python train.py --d_shared_expert=128 --activation="squared_relu" --routed_scale=1.0 --lr_router=0.00204 --norm="layernorm" --dataset="wikipedia_en"
Below are experts of layer 9 (counted from 0) of a mixture-of-experts language model. Rows are named router (the router's row for the expert), down (a neuron's output weights, with its number) and show model dimensions 0-127. Each number is 200 + 40 x the weight over its row's rms, rounded and kept within 0 to 999.
After each expert's rows: "comes before" lists some tokens at least twice as common just after its tokens as in all text. This comes from a sample of Wikipedia text that the model never trained on. Tokens count by the router's weight.

# expert 1
router,198,231,223,165,156,159,196,218,200,85,172,187,168,214,161,153,172,286,158,158,187,212,166,213,175,184,208,204,198,131,121,194,139,173,131,188,234,202,252,197,180,128,209,265,185,121,174,225,162,222,223,249,179,144,197,278,165,277,195,255,214,189,198,261,221,213,191,170,152,255,221,244,173,172,285,200,205,246,188,161,228,294,273,193,185,229,189,173,232,228,217,196,248,219,165,198,168,274,265,197,168,200,190,240,178,159,139,229,179,191,186,225,279,249,190,198,221,181,203,191,227,215,146,233,247,136,231,277
down0,226,222,175,180,182,193,197,241,167,167,185,196,226,117,230,270,218,157,228,256,234,228,153,161,191,249,170,111,134,204,211,193,248,175,264,219,202,230,222,198,148,217,219,311,224,173,227,162,187,250,244,148,133,201,242,278,223,208,188,227,138,195,140,232,202,225,199,198,219,210,180,122,144,188,225,205,207,219,245,149,245,156,228,154,212,211,214,210,149,167,253,262,200,160,229,228,195,226,153,126,168,317,212,262,204,164,179,185,143,193,178,244,174,163,240,188,278,136,144,166,179,206,170,280,174,197,180,218
down1,152,156,204,116,175,211,149,219,236,170,160,235,191,121,205,164,238,268,214,260,186,181,152,250,146,220,197,190,241,157,191,219,153,241,129,207,214,244,178,172,223,185,152,159,204,229,215,223,244,154,108,216,193,313,165,159,140,190,208,207,215,214,240,160,175,143,162,199,137,248,195,207,142,251,149,215,219,184,210,139,227,235,155,163,263,225,157,271,246,130,167,278,182,252,222,253,135,222,213,191,263,178,183,276,211,137,215,218,208,223,210,235,278,183,194,191,236,230,230,235,190,214,180,202,198,208,260,224
down2,293,236,241,210,170,230,184,185,182,199,194,171,200,107,185,159,134,162,239,142,197,169,193,229,201,237,227,161,257,204,172,199,207,217,226,153,192,230,135,258,138,179,228,156,249,211,212,236,188,177,285,209,236,165,130,209,202,194,206,229,190,178,195,224,234,213,211,189,250,205,197,162,219,243,239,211,211,257,240,180,177,227,150,234,232,207,200,215,248,204,232,94,120,298,172,192,264,214,93,217,176,157,157,184,229,247,185,104,155,133,206,230,231,156,181,213,179,170,203,160,181,192,188,183,310,276,218,203
down3,216,126,163,166,215,243,203,241,220,211,233,221,185,138,217,212,189,190,129,183,165,222,200,103,247,157,180,179,236,223,226,178,195,204,203,181,162,207,197,215,165,170,169,144,131,292,226,262,247,144,169,162,311,172,217,134,198,175,261,227,204,222,218,195,209,243,164,217,170,207,248,129,189,285,188,197,152,148,178,280,200,244,166,144,202,176,161,233,202,234,269,200,154,192,197,248,226,237,199,77,178,229,224,150,173,244,196,214,247,213,173,223,185,249,228,278,226,259,225,241,206,160,179,142,198,246,187,166
down4,184,187,133,196,100,145,237,187,237,256,239,202,166,168,237,203,283,207,215,144,246,271,264,188,215,163,208,233,200,189,256,179,221,207,200,221,271,201,189,141,233,172,130,121,185,187,162,160,222,156,268,203,151,179,259,209,272,180,189,181,189,190,226,212,123,163,162,180,178,186,234,104,225,225,238,178,169,133,204,218,213,254,173,175,166,263,212,207,210,228,157,212,212,147,198,179,147,196,173,196,196,147,209,242,234,202,270,214,226,270,209,171,170,130,133,238,207,175,210,241,146,218,259,243,245,245,194,289
down5,210,140,120,177,194,198,234,223,122,235,193,134,170,211,185,204,249,269,216,190,257,167,188,175,219,152,170,160,192,142,142,270,261,166,217,205,160,192,172,246,224,200,202,204,182,242,208,231,140,241,155,184,193,220,246,218,190,160,191,181,210,218,205,184,121,169,252,185,166,221,172,233,183,223,212,168,321,244,225,300,168,247,246,222,210,208,148,240,227,253,230,159,187,130,280,222,168,223,152,278,168,165,210,157,173,207,232,142,260,245,220,218,145,144,233,145,243,179,199,177,206,182,144,171,279,243,208,167
down6,120,250,173,162,209,119,173,255,167,175,215,193,229,155,204,184,201,323,197,191,216,199,213,254,204,251,191,244,194,217,171,117,162,189,170,262,192,228,231,181,198,238,157,262,112,168,135,163,229,264,174,209,257,189,236,222,173,219,225,221,245,195,251,180,221,135,190,189,122,287,217,226,157,221,186,256,174,201,197,252,210,165,257,225,156,253,158,226,252,224,164,171,159,147,185,171,176,198,130,228,269,272,195,227,164,154,170,216,190,197,251,227,148,214,257,195,204,216,196,171,241,149,201,215,207,159,108,196
down7,312,163,159,170,180,199,160,206,250,140,199,203,116,171,248,195,203,160,178,203,243,169,206,168,189,110,189,204,273,131,145,258,244,244,180,163,252,253,170,138,122,218,259,170,221,185,186,199,148,138,187,197,149,304,195,260,206,209,198,160,150,173,248,198,199,193,238,210,202,180,193,258,165,148,227,163,182,235,246,192,207,180,119,253,227,246,191,251,203,93,203,188,254,228,214,232,170,226,186,150,208,174,194,246,202,197,191,204,205,192,193,239,214,230,158,150,247,217,235,231,225,231,172,243,257,166,257,249
down8,170,193,181,263,277,203,222,221,160,300,184,194,190,185,262,154,179,192,212,219,201,247,128,165,195,209,234,168,162,120,248,171,210,163,225,221,105,141,222,139,228,203,228,206,202,212,235,182,258,244,165,248,235,187,289,228,231,186,209,157,195,205,157,158,207,158,122,206,192,206,106,215,188,84,164,175,178,232,187,186,232,176,282,145,180,151,221,255,251,172,166,160,210,194,176,188,267,183,206,231,213,158,159,224,235,274,187,224,216,166,227,265,108,265,236,215,172,189,228,227,228,225,188,178,212,183,227,212
down9,181,273,200,211,217,226,221,228,174,206,186,148,293,171,172,260,246,126,154,201,199,174,270,188,252,231,165,132,217,224,207,174,197,165,180,224,263,180,187,225,272,213,187,213,175,301,118,179,170,186,199,175,184,182,272,189,215,179,215,187,184,154,190,243,222,164,284,170,223,151,260,196,176,286,164,303,187,222,210,188,222,226,241,200,211,186,126,222,272,199,200,186,182,182,186,125,223,149,157,102,196,180,289,200,267,220,195,163,204,133,151,225,161,179,182,148,190,232,180,221,221,216,190,229,157,179,216,152
comes before: " | ", " |", "\n", "–", ".", "; "

# expert 10
router,193,259,136,211,189,181,171,169,274,131,183,283,271,160,260,188,213,145,165,214,181,112,215,199,144,193,193,175,308,199,172,234,120,290,225,213,197,240,217,182,204,180,166,199,261,183,204,198,217,173,197,220,213,132,150,242,204,161,217,247,200,223,206,244,218,207,227,188,222,163,227,168,134,205,187,201,214,159,205,232,230,187,200,128,203,236,184,244,235,164,177,194,227,177,149,207,195,138,223,206,160,203,275,201,254,141,171,210,277,235,188,126,188,224,146,271,200,249,297,206,230,201,144,143,265,184,186,147
down0,201,126,192,178,198,203,160,168,143,199,167,167,295,154,224,241,212,149,156,243,235,183,221,184,255,148,164,169,157,137,235,169,135,222,183,197,277,180,226,194,180,215,185,180,216,199,151,178,316,155,185,266,227,192,192,252,115,271,282,200,251,239,150,184,168,272,242,224,130,224,157,175,139,228,158,209,137,223,183,203,213,244,186,255,290,195,223,230,256,182,172,244,215,223,225,145,243,193,220,184,170,213,223,192,188,199,184,188,191,197,195,204,179,240,154,154,207,189,245,224,121,200,207,274,260,217,212,138
down1,151,182,238,227,207,201,193,174,112,218,232,177,172,215,173,211,226,249,233,236,190,182,276,240,152,190,139,203,228,190,265,213,235,212,176,268,199,199,114,214,201,226,128,149,243,197,171,209,216,207,268,199,220,216,170,203,231,233,178,170,182,153,207,217,233,91,143,181,249,193,167,239,218,170,232,240,189,241,202,102,225,282,209,253,170,179,158,104,208,143,210,226,223,227,257,143,243,187,233,279,130,181,186,189,230,203,303,161,187,170,235,218,167,159,204,257,187,198,199,229,113,164,159,176,184,239,249,174
down2,171,230,205,149,170,268,177,230,236,201,182,193,208,171,168,217,143,211,162,239,205,167,203,204,286,189,293,198,253,249,200,97,209,203,247,220,229,230,181,219,174,232,163,290,192,191,195,194,166,148,251,213,135,137,118,199,114,170,191,170,145,243,252,198,207,170,176,151,230,211,192,221,262,216,142,300,202,205,177,172,220,210,141,186,246,197,230,282,188,184,182,190,246,213,187,167,131,164,200,131,188,185,228,184,191,235,169,214,160,195,190,254,179,156,262,311,198,223,232,130,209,162,163,202,213,255,228,237
down3,239,218,232,218,249,196,275,122,193,147,254,170,217,164,256,189,178,225,187,213,192,238,178,228,211,218,116,154,170,204,240,236,187,193,213,250,274,160,156,230,185,216,225,230,226,179,234,270,218,271,187,149,220,122,180,230,183,192,160,218,168,239,147,196,190,161,197,172,218,167,121,164,195,92,150,228,239,172,190,213,193,199,336,193,142,187,203,166,268,167,248,174,219,184,153,204,161,189,204,241,213,244,170,169,231,161,233,165,248,184,204,188,272,206,127,213,252,110,198,163,191,198,240,203,249,212,151,266
down4,232,216,134,123,130,177,154,201,217,181,186,174,174,189,264,195,157,231,157,237,265,216,236,175,165,188,152,175,190,156,147,250,250,222,187,210,202,195,239,202,238,278,178,233,141,206,223,167,180,184,206,210,171,334,179,161,179,141,190,197,198,221,210,200,289,138,242,269,189,263,269,154,189,298,162,167,247,165,245,166,250,215,258,122,192,258,211,193,226,226,158,192,206,260,132,199,204,224,200,240,167,242,240,156,213,170,180,215,161,224,147,226,170,184,156,250,220,136,205,264,190,158,217,210,194,199,157,174
down5,219,190,180,221,268,195,169,184,202,267,244,164,195,203,207,163,103,195,182,235,328,193,264,199,212,156,98,201,224,159,199,258,126,181,237,202,234,164,254,211,230,158,201,236,187,183,242,163,279,168,123,248,239,177,144,181,177,191,290,218,182,200,262,206,205,244,196,192,260,206,186,227,236,203,304,264,151,193,192,163,195,129,245,219,139,255,217,164,191,164,174,221,146,176,207,180,161,116,213,156,208,199,161,140,174,221,235,230,163,140,224,224,202,232,217,156,198,189,211,198,215,174,159,204,169,229,238,223
down6,177,195,204,147,261,216,204,217,238,239,220,175,182,124,231,205,176,179,170,152,207,165,150,204,203,205,155,100,165,134,198,235,206,240,169,192,194,238,205,282,216,190,160,159,164,275,168,202,276,155,171,277,242,210,254,242,183,202,260,179,266,253,227,163,179,222,200,178,237,152,189,164,234,215,244,219,127,128,186,119,278,188,189,121,157,221,190,258,235,201,207,212,196,157,157,201,226,244,184,220,231,244,184,193,123,257,226,147,218,172,247,237,236,198,154,196,239,223,241,253,169,208,177,236,174,227,214,86
down7,205,210,169,112,226,233,199,214,126,170,227,135,191,207,154,201,175,210,195,178,184,186,219,299,195,258,244,237,257,200,164,133,192,177,209,301,125,283,151,157,270,190,223,218,219,124,146,215,245,254,188,237,286,153,184,250,165,286,168,169,205,226,211,178,202,231,261,175,218,205,203,127,230,204,208,165,219,260,194,165,291,203,237,147,207,209,154,111,187,189,172,153,191,173,209,198,144,144,142,139,225,210,262,159,209,223,235,235,193,177,209,213,215,192,155,240,233,229,223,194,190,236,160,179,222,205,182,207
down8,116,243,239,220,168,273,184,209,223,206,195,203,189,172,256,147,215,146,184,219,184,252,222,208,206,173,251,159,276,207,247,190,130,166,173,191,156,211,186,220,172,231,184,236,236,201,132,134,193,125,178,178,181,267,105,186,316,209,257,191,167,278,141,140,252,177,230,155,173,134,187,207,197,197,185,214,195,258,157,157,222,127,241,145,273,224,219,196,171,232,167,239,215,228,175,185,203,201,218,224,234,247,231,217,155,162,148,288,212,239,190,262,156,235,224,138,208,167,247,185,198,245,192,196,229,154,178,230
down9,205,176,279,296,93,187,163,215,327,258,210,197,227,183,237,221,188,201,175,200,146,145,95,209,220,208,261,247,177,251,163,265,200,230,234,236,250,145,228,177,230,202,182,162,201,193,235,167,175,173,203,208,224,223,222,259,204,267,132,220,229,239,195,194,238,208,183,195,189,123,168,172,165,229,161,210,175,163,171,167,188,246,203,263,215,169,276,287,203,226,213,183,185,162,228,219,169,132,231,138,159,157,189,231,167,201,191,152,184,174,228,194,140,225,168,155,155,181,241,185,145,262,183,153,239,235,177,197
comes before: "\n", "| ", "-", "|", "\n\n", "- "

# expert 12
router,204,196,159,124,234,162,161,254,154,189,236,163,189,164,212,214,167,197,106,216,158,194,225,124,311,248,220,228,170,184,167,215,171,238,246,193,173,182,221,214,178,173,203,154,108,211,210,186,200,215,237,183,174,31,166,165,217,225,164,203,226,80,196,196,177,153,210,190,235,206,234,219,167,233,194,194,212,175,234,151,236,242,260,237,236,176,209,212,203,241,183,217,258,236,173,185,268,202,197,251,223,144,175,180,189,190,190,207,192,227,255,199,150,208,225,230,137,240,161,139,195,204,222,239,133,277,244,247
down0,198,218,207,192,231,237,245,145,266,247,190,181,154,164,180,244,187,263,204,229,119,167,198,119,161,202,237,154,211,190,269,149,130,176,154,182,172,199,243,162,151,209,177,179,160,142,225,199,273,187,246,162,234,212,242,211,147,156,231,246,209,271,182,164,230,253,189,200,225,223,214,244,158,347,109,153,169,237,260,246,234,211,170,185,155,134,240,202,194,192,167,286,177,155,170,241,251,194,209,159,146,180,203,165,205,223,243,217,172,199,240,195,257,169,183,218,202,234,148,214,215,219,182,201,242,129,228,214
down1,232,146,234,199,168,228,245,93,187,218,184,307,185,101,178,244,184,224,173,223,143,200,252,231,152,246,233,181,193,236,229,114,206,190,219,191,210,184,172,191,206,166,255,288,181,213,166,169,185,166,245,217,173,199,99,227,175,196,216,228,182,177,230,236,244,269,208,204,243,182,227,138,157,260,178,191,146,247,211,187,200,255,189,178,199,200,204,151,208,151,223,119,299,197,151,249,204,231,199,183,219,245,221,157,234,180,231,208,249,212,180,113,186,153,146,218,206,145,186,178,243,167,229,240,243,140,261,183
down2,122,199,219,217,196,174,220,256,255,189,209,199,87,111,212,253,239,225,209,199,273,193,208,202,224,209,218,221,185,193,191,185,212,169,199,207,227,163,232,219,263,177,173,179,252,203,204,138,225,245,232,196,156,133,235,238,250,175,211,157,201,152,202,248,165,150,265,59,189,221,245,173,169,258,198,250,189,194,178,134,241,186,273,200,257,222,162,164,166,200,236,124,157,164,187,197,258,235,156,224,202,168,260,240,151,221,250,144,154,210,207,221,171,264,208,104,184,200,168,247,213,210,143,166,194,229,222,240
down3,218,207,188,178,231,210,135,220,134,216,156,220,138,130,156,201,235,209,202,265,132,218,141,128,248,191,204,126,246,298,276,179,168,194,173,151,103,221,167,156,207,190,256,234,183,245,166,171,188,146,315,208,149,205,174,186,257,166,265,200,144,177,207,219,201,212,123,204,226,170,246,191,198,212,236,206,199,190,209,170,224,171,140,201,237,256,166,231,157,186,256,179,185,171,230,187,183,183,219,165,207,193,206,198,254,240,303,227,189,219,211,211,160,221,244,171,208,192,177,131,242,233,251,257,281,194,222,216
down4,229,209,261,251,211,121,100,193,245,181,165,180,251,220,243,169,236,151,252,222,175,162,246,181,157,180,183,276,131,166,111,203,180,122,196,218,172,158,233,242,282,157,234,250,228,187,172,178,171,192,207,270,186,198,185,186,222,222,191,189,227,203,186,129,205,153,238,157,165,308,247,217,217,241,165,203,207,170,209,228,312,213,234,169,238,268,193,153,202,214,147,178,170,182,208,188,159,173,220,176,185,164,119,253,186,181,285,256,221,224,168,203,178,199,217,227,225,136,251,221,190,179,221,211,183,216,216,132
down5,204,207,166,164,222,221,173,224,136,209,268,162,212,79,274,208,218,230,181,189,257,162,202,247,220,158,190,198,173,165,200,161,208,142,217,174,241,246,155,217,162,186,172,149,159,189,305,181,230,215,148,197,216,258,271,192,181,183,208,257,228,169,196,91,208,218,169,248,268,229,201,141,170,293,223,165,193,233,226,229,252,211,228,164,195,101,199,232,220,211,213,232,214,170,253,193,214,205,146,185,148,251,194,205,253,219,245,153,205,294,160,243,125,206,200,203,196,162,173,245,224,132,164,167,197,200,210,157
down6,189,141,249,175,202,158,219,146,201,212,140,170,224,233,210,173,249,219,202,201,214,189,287,172,202,239,222,259,192,175,112,161,95,137,163,220,253,226,192,191,222,208,177,223,170,129,176,128,201,300,180,203,244,141,319,217,171,235,174,263,189,222,226,196,219,236,143,169,192,132,255,210,146,290,243,193,150,225,196,191,260,212,204,196,239,219,163,167,176,195,247,199,192,99,231,209,156,231,189,148,234,166,172,210,218,172,195,174,244,208,193,267,192,182,181,240,218,164,275,175,183,178,240,258,210,220,164,224
down7,227,230,190,199,167,272,223,301,197,231,224,184,241,169,213,217,193,237,258,259,223,233,149,215,186,170,155,193,145,154,263,240,216,203,221,251,174,186,278,156,149,208,201,136,203,173,170,236,200,146,206,208,105,154,192,273,185,238,144,196,153,261,185,164,195,254,165,255,229,217,169,207,237,183,149,177,217,237,215,210,164,227,189,304,231,126,122,241,190,193,186,216,261,158,160,170,225,134,142,246,241,131,202,232,260,205,131,198,230,213,176,258,244,184,212,144,128,204,194,178,209,172,145,182,239,187,180,216
down8,117,187,239,161,214,142,208,259,179,185,162,157,176,126,216,186,240,161,204,125,241,214,231,166,206,161,177,238,190,209,193,94,170,183,182,240,169,275,223,242,155,156,155,231,180,229,170,217,156,216,249,215,197,220,275,224,196,223,249,201,218,224,227,238,197,163,138,121,186,254,240,179,250,224,207,166,215,188,226,142,285,145,252,218,199,325,226,166,220,193,187,198,156,164,202,247,194,251,203,243,277,171,233,269,126,184,225,244,201,209,188,183,150,200,184,170,244,170,149,246,226,169,207,236,179,195,113,225
down9,137,177,251,233,230,212,231,176,206,170,152,256,193,217,204,167,227,187,236,198,186,193,188,282,206,188,233,215,138,184,115,206,225,222,119,239,181,204,247,167,208,134,120,212,164,247,178,262,144,260,265,174,251,215,293,158,243,168,236,162,179,233,237,150,144,157,164,216,241,245,211,183,227,197,243,189,212,227,202,167,226,184,211,213,165,193,250,237,205,167,185,217,136,150,201,214,206,174,194,178,194,292,228,203,175,295,155,120,204,259,111,288,193,239,233,210,193,161,160,222,209,182,213,114,224,158,173,161
comes before: " of", ".", " and", " of the", " in", ","

# expert 8
router,187,115,208,238,187,171,268,204,211,245,194,193,171,201,164,271,248,210,168,182,263,156,201,210,158,151,173,194,312,155,176,155,100,188,175,227,193,191,185,276,308,224,150,244,195,243,213,130,194,145,244,250,168,223,188,282,217,163,186,251,238,255,207,193,164,159,229,212,174,170,223,216,274,224,125,259,216,167,215,191,123,173,147,177,146,245,175,171,192,195,215,210,131,199,184,212,219,238,208,228,214,244,192,171,192,157,186,187,255,271,207,173,280,150,218,176,209,155,214,198,211,168,158,247,222,163,236,217
down0,235,165,252,230,190,182,216,275,167,234,170,176,186,182,158,268,164,160,223,210,210,185,243,232,197,191,211,133,152,170,179,155,148,174,197,177,217,198,123,191,204,190,196,148,210,210,146,195,218,206,302,268,212,193,125,184,262,302,273,202,325,195,288,182,279,221,283,180,199,280,156,209,199,168,204,202,194,209,208,157,195,152,194,248,226,138,190,144,167,207,268,198,202,207,216,193,271,205,202,200,187,185,169,151,150,199,205,206,236,203,140,208,190,239,180,101,205,148,231,172,188,229,235,151,164,177,220,190
down1,231,110,174,168,248,177,177,152,221,165,217,193,239,169,138,205,275,228,186,203,289,189,203,181,172,181,207,181,277,244,196,122,199,191,188,185,269,224,222,201,181,176,266,175,194,229,149,238,248,192,187,185,229,253,244,208,198,279,208,272,179,195,216,192,219,201,253,266,137,217,296,167,246,190,249,146,204,191,228,155,176,163,180,205,155,226,217,144,197,196,144,216,214,226,174,236,131,161,192,181,196,216,156,201,83,172,235,199,221,216,214,233,69,216,192,181,148,175,177,194,182,182,153,207,219,215,278,279
down2,134,183,159,146,235,184,153,231,219,197,222,187,189,179,225,262,213,144,222,269,190,172,138,142,260,189,136,220,216,172,206,215,124,265,191,149,222,231,104,229,216,217,176,211,213,175,271,263,252,213,209,252,174,168,152,142,90,218,142,219,217,180,209,207,237,224,227,153,189,205,201,216,158,257,215,298,196,225,160,197,192,239,194,245,187,225,218,201,182,301,119,176,148,196,196,230,162,172,245,268,273,153,241,207,165,181,235,186,263,263,184,209,163,211,189,189,176,218,231,217,208,227,121,175,229,203,144,186
down3,124,126,178,190,143,168,259,187,219,159,224,214,209,170,169,200,157,178,195,185,243,190,155,181,247,172,162,249,214,211,263,191,186,173,182,142,294,153,152,266,198,202,154,236,234,151,259,177,259,187,247,243,174,245,286,234,281,210,217,218,232,163,197,225,213,215,153,162,171,160,142,234,304,241,186,184,168,209,215,170,255,193,193,242,150,223,250,129,174,149,248,189,168,213,214,224,215,235,188,162,189,183,147,179,157,207,238,273,179,193,293,176,253,171,191,215,189,174,192,170,243,190,148,199,294,134,166,218
down4,212,281,193,144,231,215,211,119,219,194,233,151,220,175,232,212,176,216,167,191,218,181,201,240,175,160,200,259,181,209,202,157,222,207,195,227,246,242,145,239,187,126,212,160,184,146,163,243,165,176,211,224,212,147,194,202,251,188,193,212,220,220,177,214,170,213,295,303,170,234,149,246,180,125,196,203,182,165,206,277,172,221,202,164,139,232,152,229,178,105,151,194,190,136,163,204,258,155,250,138,239,216,196,211,231,246,154,142,217,158,324,282,170,212,211,180,242,220,214,283,156,203,231,236,233,170,145,200
down5,206,80,236,246,222,233,221,206,220,193,183,168,184,213,201,236,223,209,207,224,172,197,228,145,198,190,80,181,229,153,208,126,239,191,191,233,239,170,220,290,197,163,181,252,166,214,172,158,228,173,219,195,152,212,160,233,258,154,180,251,183,196,186,249,119,204,256,256,226,216,158,273,256,245,219,195,216,219,128,247,242,208,160,159,207,266,235,217,162,161,270,215,210,252,197,142,189,119,229,198,187,195,142,223,115,125,241,143,201,164,170,157,198,222,184,231,237,258,155,178,140,231,253,181,209,244,213,198
down6,214,153,189,263,215,184,156,198,179,202,168,257,211,237,216,151,163,205,132,235,203,264,220,250,156,251,209,209,208,215,96,214,195,178,191,224,139,246,240,193,242,181,208,248,161,237,218,167,294,228,163,183,198,236,175,211,260,83,216,282,193,242,170,133,205,197,230,181,210,262,229,159,178,243,281,213,156,188,180,176,201,208,220,201,208,219,196,231,199,169,143,130,179,143,232,246,206,181,144,138,220,161,288,158,140,142,247,220,136,202,167,260,263,261,184,173,202,172,185,155,162,193,213,148,253,207,218,214
down7,231,146,217,207,208,247,282,207,189,163,260,237,222,242,291,175,217,202,178,186,198,163,167,170,203,204,217,192,233,85,232,229,237,208,211,188,168,202,147,169,205,163,222,150,261,198,226,162,155,155,292,184,281,175,202,242,154,202,210,120,136,209,270,190,237,236,144,219,197,175,215,137,231,217,184,207,154,205,140,134,274,221,230,198,281,196,152,190,230,185,171,127,176,246,189,146,309,230,186,275,212,174,267,204,196,249,221,163,209,181,184,204,196,191,144,265,180,199,195,222,205,185,143,153,217,194,183,157
down8,244,120,127,135,210,186,233,334,173,209,200,219,190,223,190,231,173,210,170,220,208,193,215,157,180,204,181,126,223,277,140,255,132,145,181,146,231,224,147,174,268,249,217,221,232,248,164,265,193,121,235,232,139,154,169,174,201,186,216,266,277,223,199,188,158,165,235,188,179,192,240,180,238,142,155,257,221,247,174,226,193,189,187,195,154,163,242,155,194,193,204,232,190,171,225,192,202,247,194,205,159,262,262,229,228,159,226,242,230,248,134,166,206,188,218,183,127,151,221,256,229,173,180,231,188,262,132,206
down9,217,229,187,209,272,195,116,252,274,181,208,207,213,224,104,183,257,136,120,211,178,249,199,231,168,253,234,192,235,186,120,269,271,249,121,151,298,147,222,189,192,228,253,164,203,186,178,204,144,181,209,241,147,226,256,143,170,228,209,203,219,265,186,205,224,204,150,142,259,169,205,252,225,224,183,164,231,167,157,239,177,246,164,156,238,254,206,248,197,187,191,190,223,187,170,200,194,280,150,175,177,235,209,131,239,264,181,200,177,156,176,148,153,188,236,197,184,230,211,130,190,168,219,198,199,169,177,250
comes before: "1", "2", "0", "3", "4", "5"

# expert 3
router,141,265,239,151,180,254,278,252,164,186,218,247,233,197,354,204,189,175,193,224,205,137,276,151,132,211,195,181,176,216,239,162,169,170,238,215,189,262,221,108,218,218,162,186,180,222,186,218,179,155,248,187,272,172,244,119,197,243,226,237,158,236,182,154,206,220,258,197,241,178,244,240,241,264,280,191,191,173,217,217,194,134,201,197,209,216,158,213,216,175,217,187,202,188,195,146,152,209,190,182,174,182,235,191,157,193,232,202,168,289,167,203,233,163,179,218,173,133,212,211,176,221,84,193,142,195,227,171
down0,192,128,153,209,209,196,209,237,213,217,219,223,212,210,78,174,223,208,155,222,185,199,194,222,213,141,173,221,220,161,192,87,155,211,183,298,207,159,163,170,199,125,233,162,187,275,210,192,179,198,150,260,158,146,174,203,231,236,223,173,297,224,217,180,186,183,156,150,161,162,165,223,259,311,236,212,192,134,185,215,257,173,208,199,207,266,169,205,224,221,189,203,199,234,246,150,234,180,137,209,193,207,117,241,252,176,229,257,294,167,210,157,228,228,221,198,231,186,234,197,221,171,215,164,268,189,267,166
down1,135,167,293,175,271,229,203,240,182,254,193,245,200,169,225,224,127,225,266,177,244,257,168,233,253,200,234,197,184,213,163,160,188,215,167,187,193,135,223,221,181,178,187,200,189,239,120,119,225,185,180,182,194,183,191,216,232,174,212,208,195,216,224,183,172,222,154,269,221,263,165,225,259,250,250,190,218,159,226,138,205,152,182,209,226,131,209,261,179,166,292,280,133,246,177,130,217,191,210,206,173,135,280,194,140,247,163,175,253,167,219,211,199,229,225,201,143,247,254,220,117,180,131,140,168,200,164,196
down2,165,233,182,201,245,209,219,115,202,175,161,165,223,236,201,239,266,168,120,199,183,165,132,218,175,157,194,250,232,254,236,180,190,193,182,199,156,218,276,185,218,190,234,180,183,182,152,132,287,177,227,162,259,191,277,138,134,165,221,197,174,178,220,80,220,200,207,196,184,241,265,178,158,256,181,221,180,171,214,206,234,254,187,146,222,254,195,245,216,143,168,260,240,198,226,139,232,156,194,161,243,283,152,167,222,184,204,201,189,171,147,257,155,185,232,245,261,210,265,209,174,151,174,264,142,242,228,221
down3,241,162,188,198,239,121,239,213,203,199,170,219,144,244,205,189,214,179,270,214,215,241,189,200,263,224,189,184,225,213,226,159,165,230,210,193,283,173,212,186,144,241,188,218,206,211,143,176,124,150,192,215,177,231,133,246,224,151,144,142,206,200,159,235,239,253,155,204,227,221,196,190,164,90,151,246,217,238,192,187,221,225,202,229,158,138,267,289,156,180,261,217,146,220,228,135,204,212,244,192,168,192,165,209,125,192,159,149,211,215,206,240,324,203,208,210,147,239,186,279,164,196,239,154,254,151,142,248
down4,126,219,117,207,267,173,157,183,197,182,197,212,122,156,254,167,236,230,218,213,205,161,152,190,125,185,153,211,192,247,189,147,232,170,217,224,169,153,216,147,177,215,115,191,212,208,268,218,182,177,195,171,219,231,210,244,213,164,221,204,171,174,162,249,235,53,156,226,175,147,207,203,159,216,103,146,166,222,189,225,257,189,240,277,173,222,233,220,221,208,289,184,172,169,204,210,210,189,221,274,247,240,238,182,223,229,257,243,214,161,178,254,211,216,246,290,234,240,175,196,187,190,150,232,247,188,160,251
down5,261,193,150,193,198,237,214,193,202,188,144,224,184,196,257,226,186,165,214,198,166,225,162,216,210,212,167,199,162,212,193,187,163,223,162,190,195,196,127,226,165,258,248,226,173,204,160,257,212,241,177,114,234,219,219,218,159,164,221,154,288,288,207,230,181,185,159,252,85,249,142,225,198,234,183,158,197,160,208,137,199,237,235,171,179,167,240,199,246,139,146,172,249,256,197,255,199,259,252,104,191,200,277,252,208,206,65,210,192,205,192,229,223,236,145,209,164,195,254,199,259,157,217,169,178,265,166,230
down6,188,301,177,155,131,185,228,241,207,169,156,189,237,224,256,160,222,239,188,226,191,127,188,167,95,197,173,179,243,151,226,185,137,226,181,215,162,193,222,172,184,212,143,253,206,203,228,154,291,188,201,191,248,250,203,216,178,186,171,270,116,202,302,182,246,218,221,242,279,191,194,214,198,163,273,116,210,213,187,262,195,156,209,207,250,191,191,130,269,190,170,207,261,172,177,175,184,115,197,190,210,235,208,204,203,160,259,210,226,229,173,194,176,263,232,225,166,172,152,181,198,257,140,142,187,253,235,174
down7,229,256,267,213,198,230,232,199,185,206,253,191,174,214,257,102,159,212,164,251,217,244,213,204,159,191,148,169,179,209,235,197,129,151,138,268,201,219,191,253,171,170,271,154,163,192,229,221,172,183,174,288,198,247,183,177,195,199,202,189,222,299,119,201,189,139,241,192,189,243,237,268,210,175,135,232,151,166,210,206,260,220,196,131,212,213,197,158,210,145,119,174,230,227,248,169,161,214,168,149,160,151,164,151,222,209,234,211,252,222,173,187,207,141,238,243,110,181,191,212,276,171,193,220,254,218,286,206
down8,188,185,159,202,102,247,194,157,153,131,177,189,217,220,191,225,240,179,189,160,206,164,208,255,195,212,196,200,205,139,187,134,179,240,243,167,169,268,249,207,173,214,196,163,189,218,150,285,227,240,181,204,153,182,259,243,174,194,269,163,259,199,257,192,219,205,208,192,188,237,271,207,129,120,238,199,163,215,167,235,153,147,237,179,127,279,175,187,205,229,183,172,205,131,202,219,227,129,292,237,242,183,261,178,253,207,272,217,251,182,202,166,190,187,169,214,157,131,153,189,208,189,213,148,288,223,280,227
down9,166,171,189,242,253,192,184,232,146,72,136,130,239,122,201,145,219,206,227,225,184,196,230,258,213,189,228,255,194,209,189,121,236,177,192,210,256,311,203,176,194,206,218,250,212,191,202,247,245,239,183,167,188,165,200,217,247,262,204,187,222,171,164,230,163,149,311,133,150,193,233,183,139,205,178,155,245,177,186,221,138,220,262,225,252,216,131,184,192,138,181,161,212,227,244,224,198,265,157,199,212,202,250,203,242,206,214,214,164,197,233,232,178,247,119,226,232,161,207,138,207,176,177,179,282,185,171,162
comes before: "\n\n", " The", "\n", " He", "The", "=="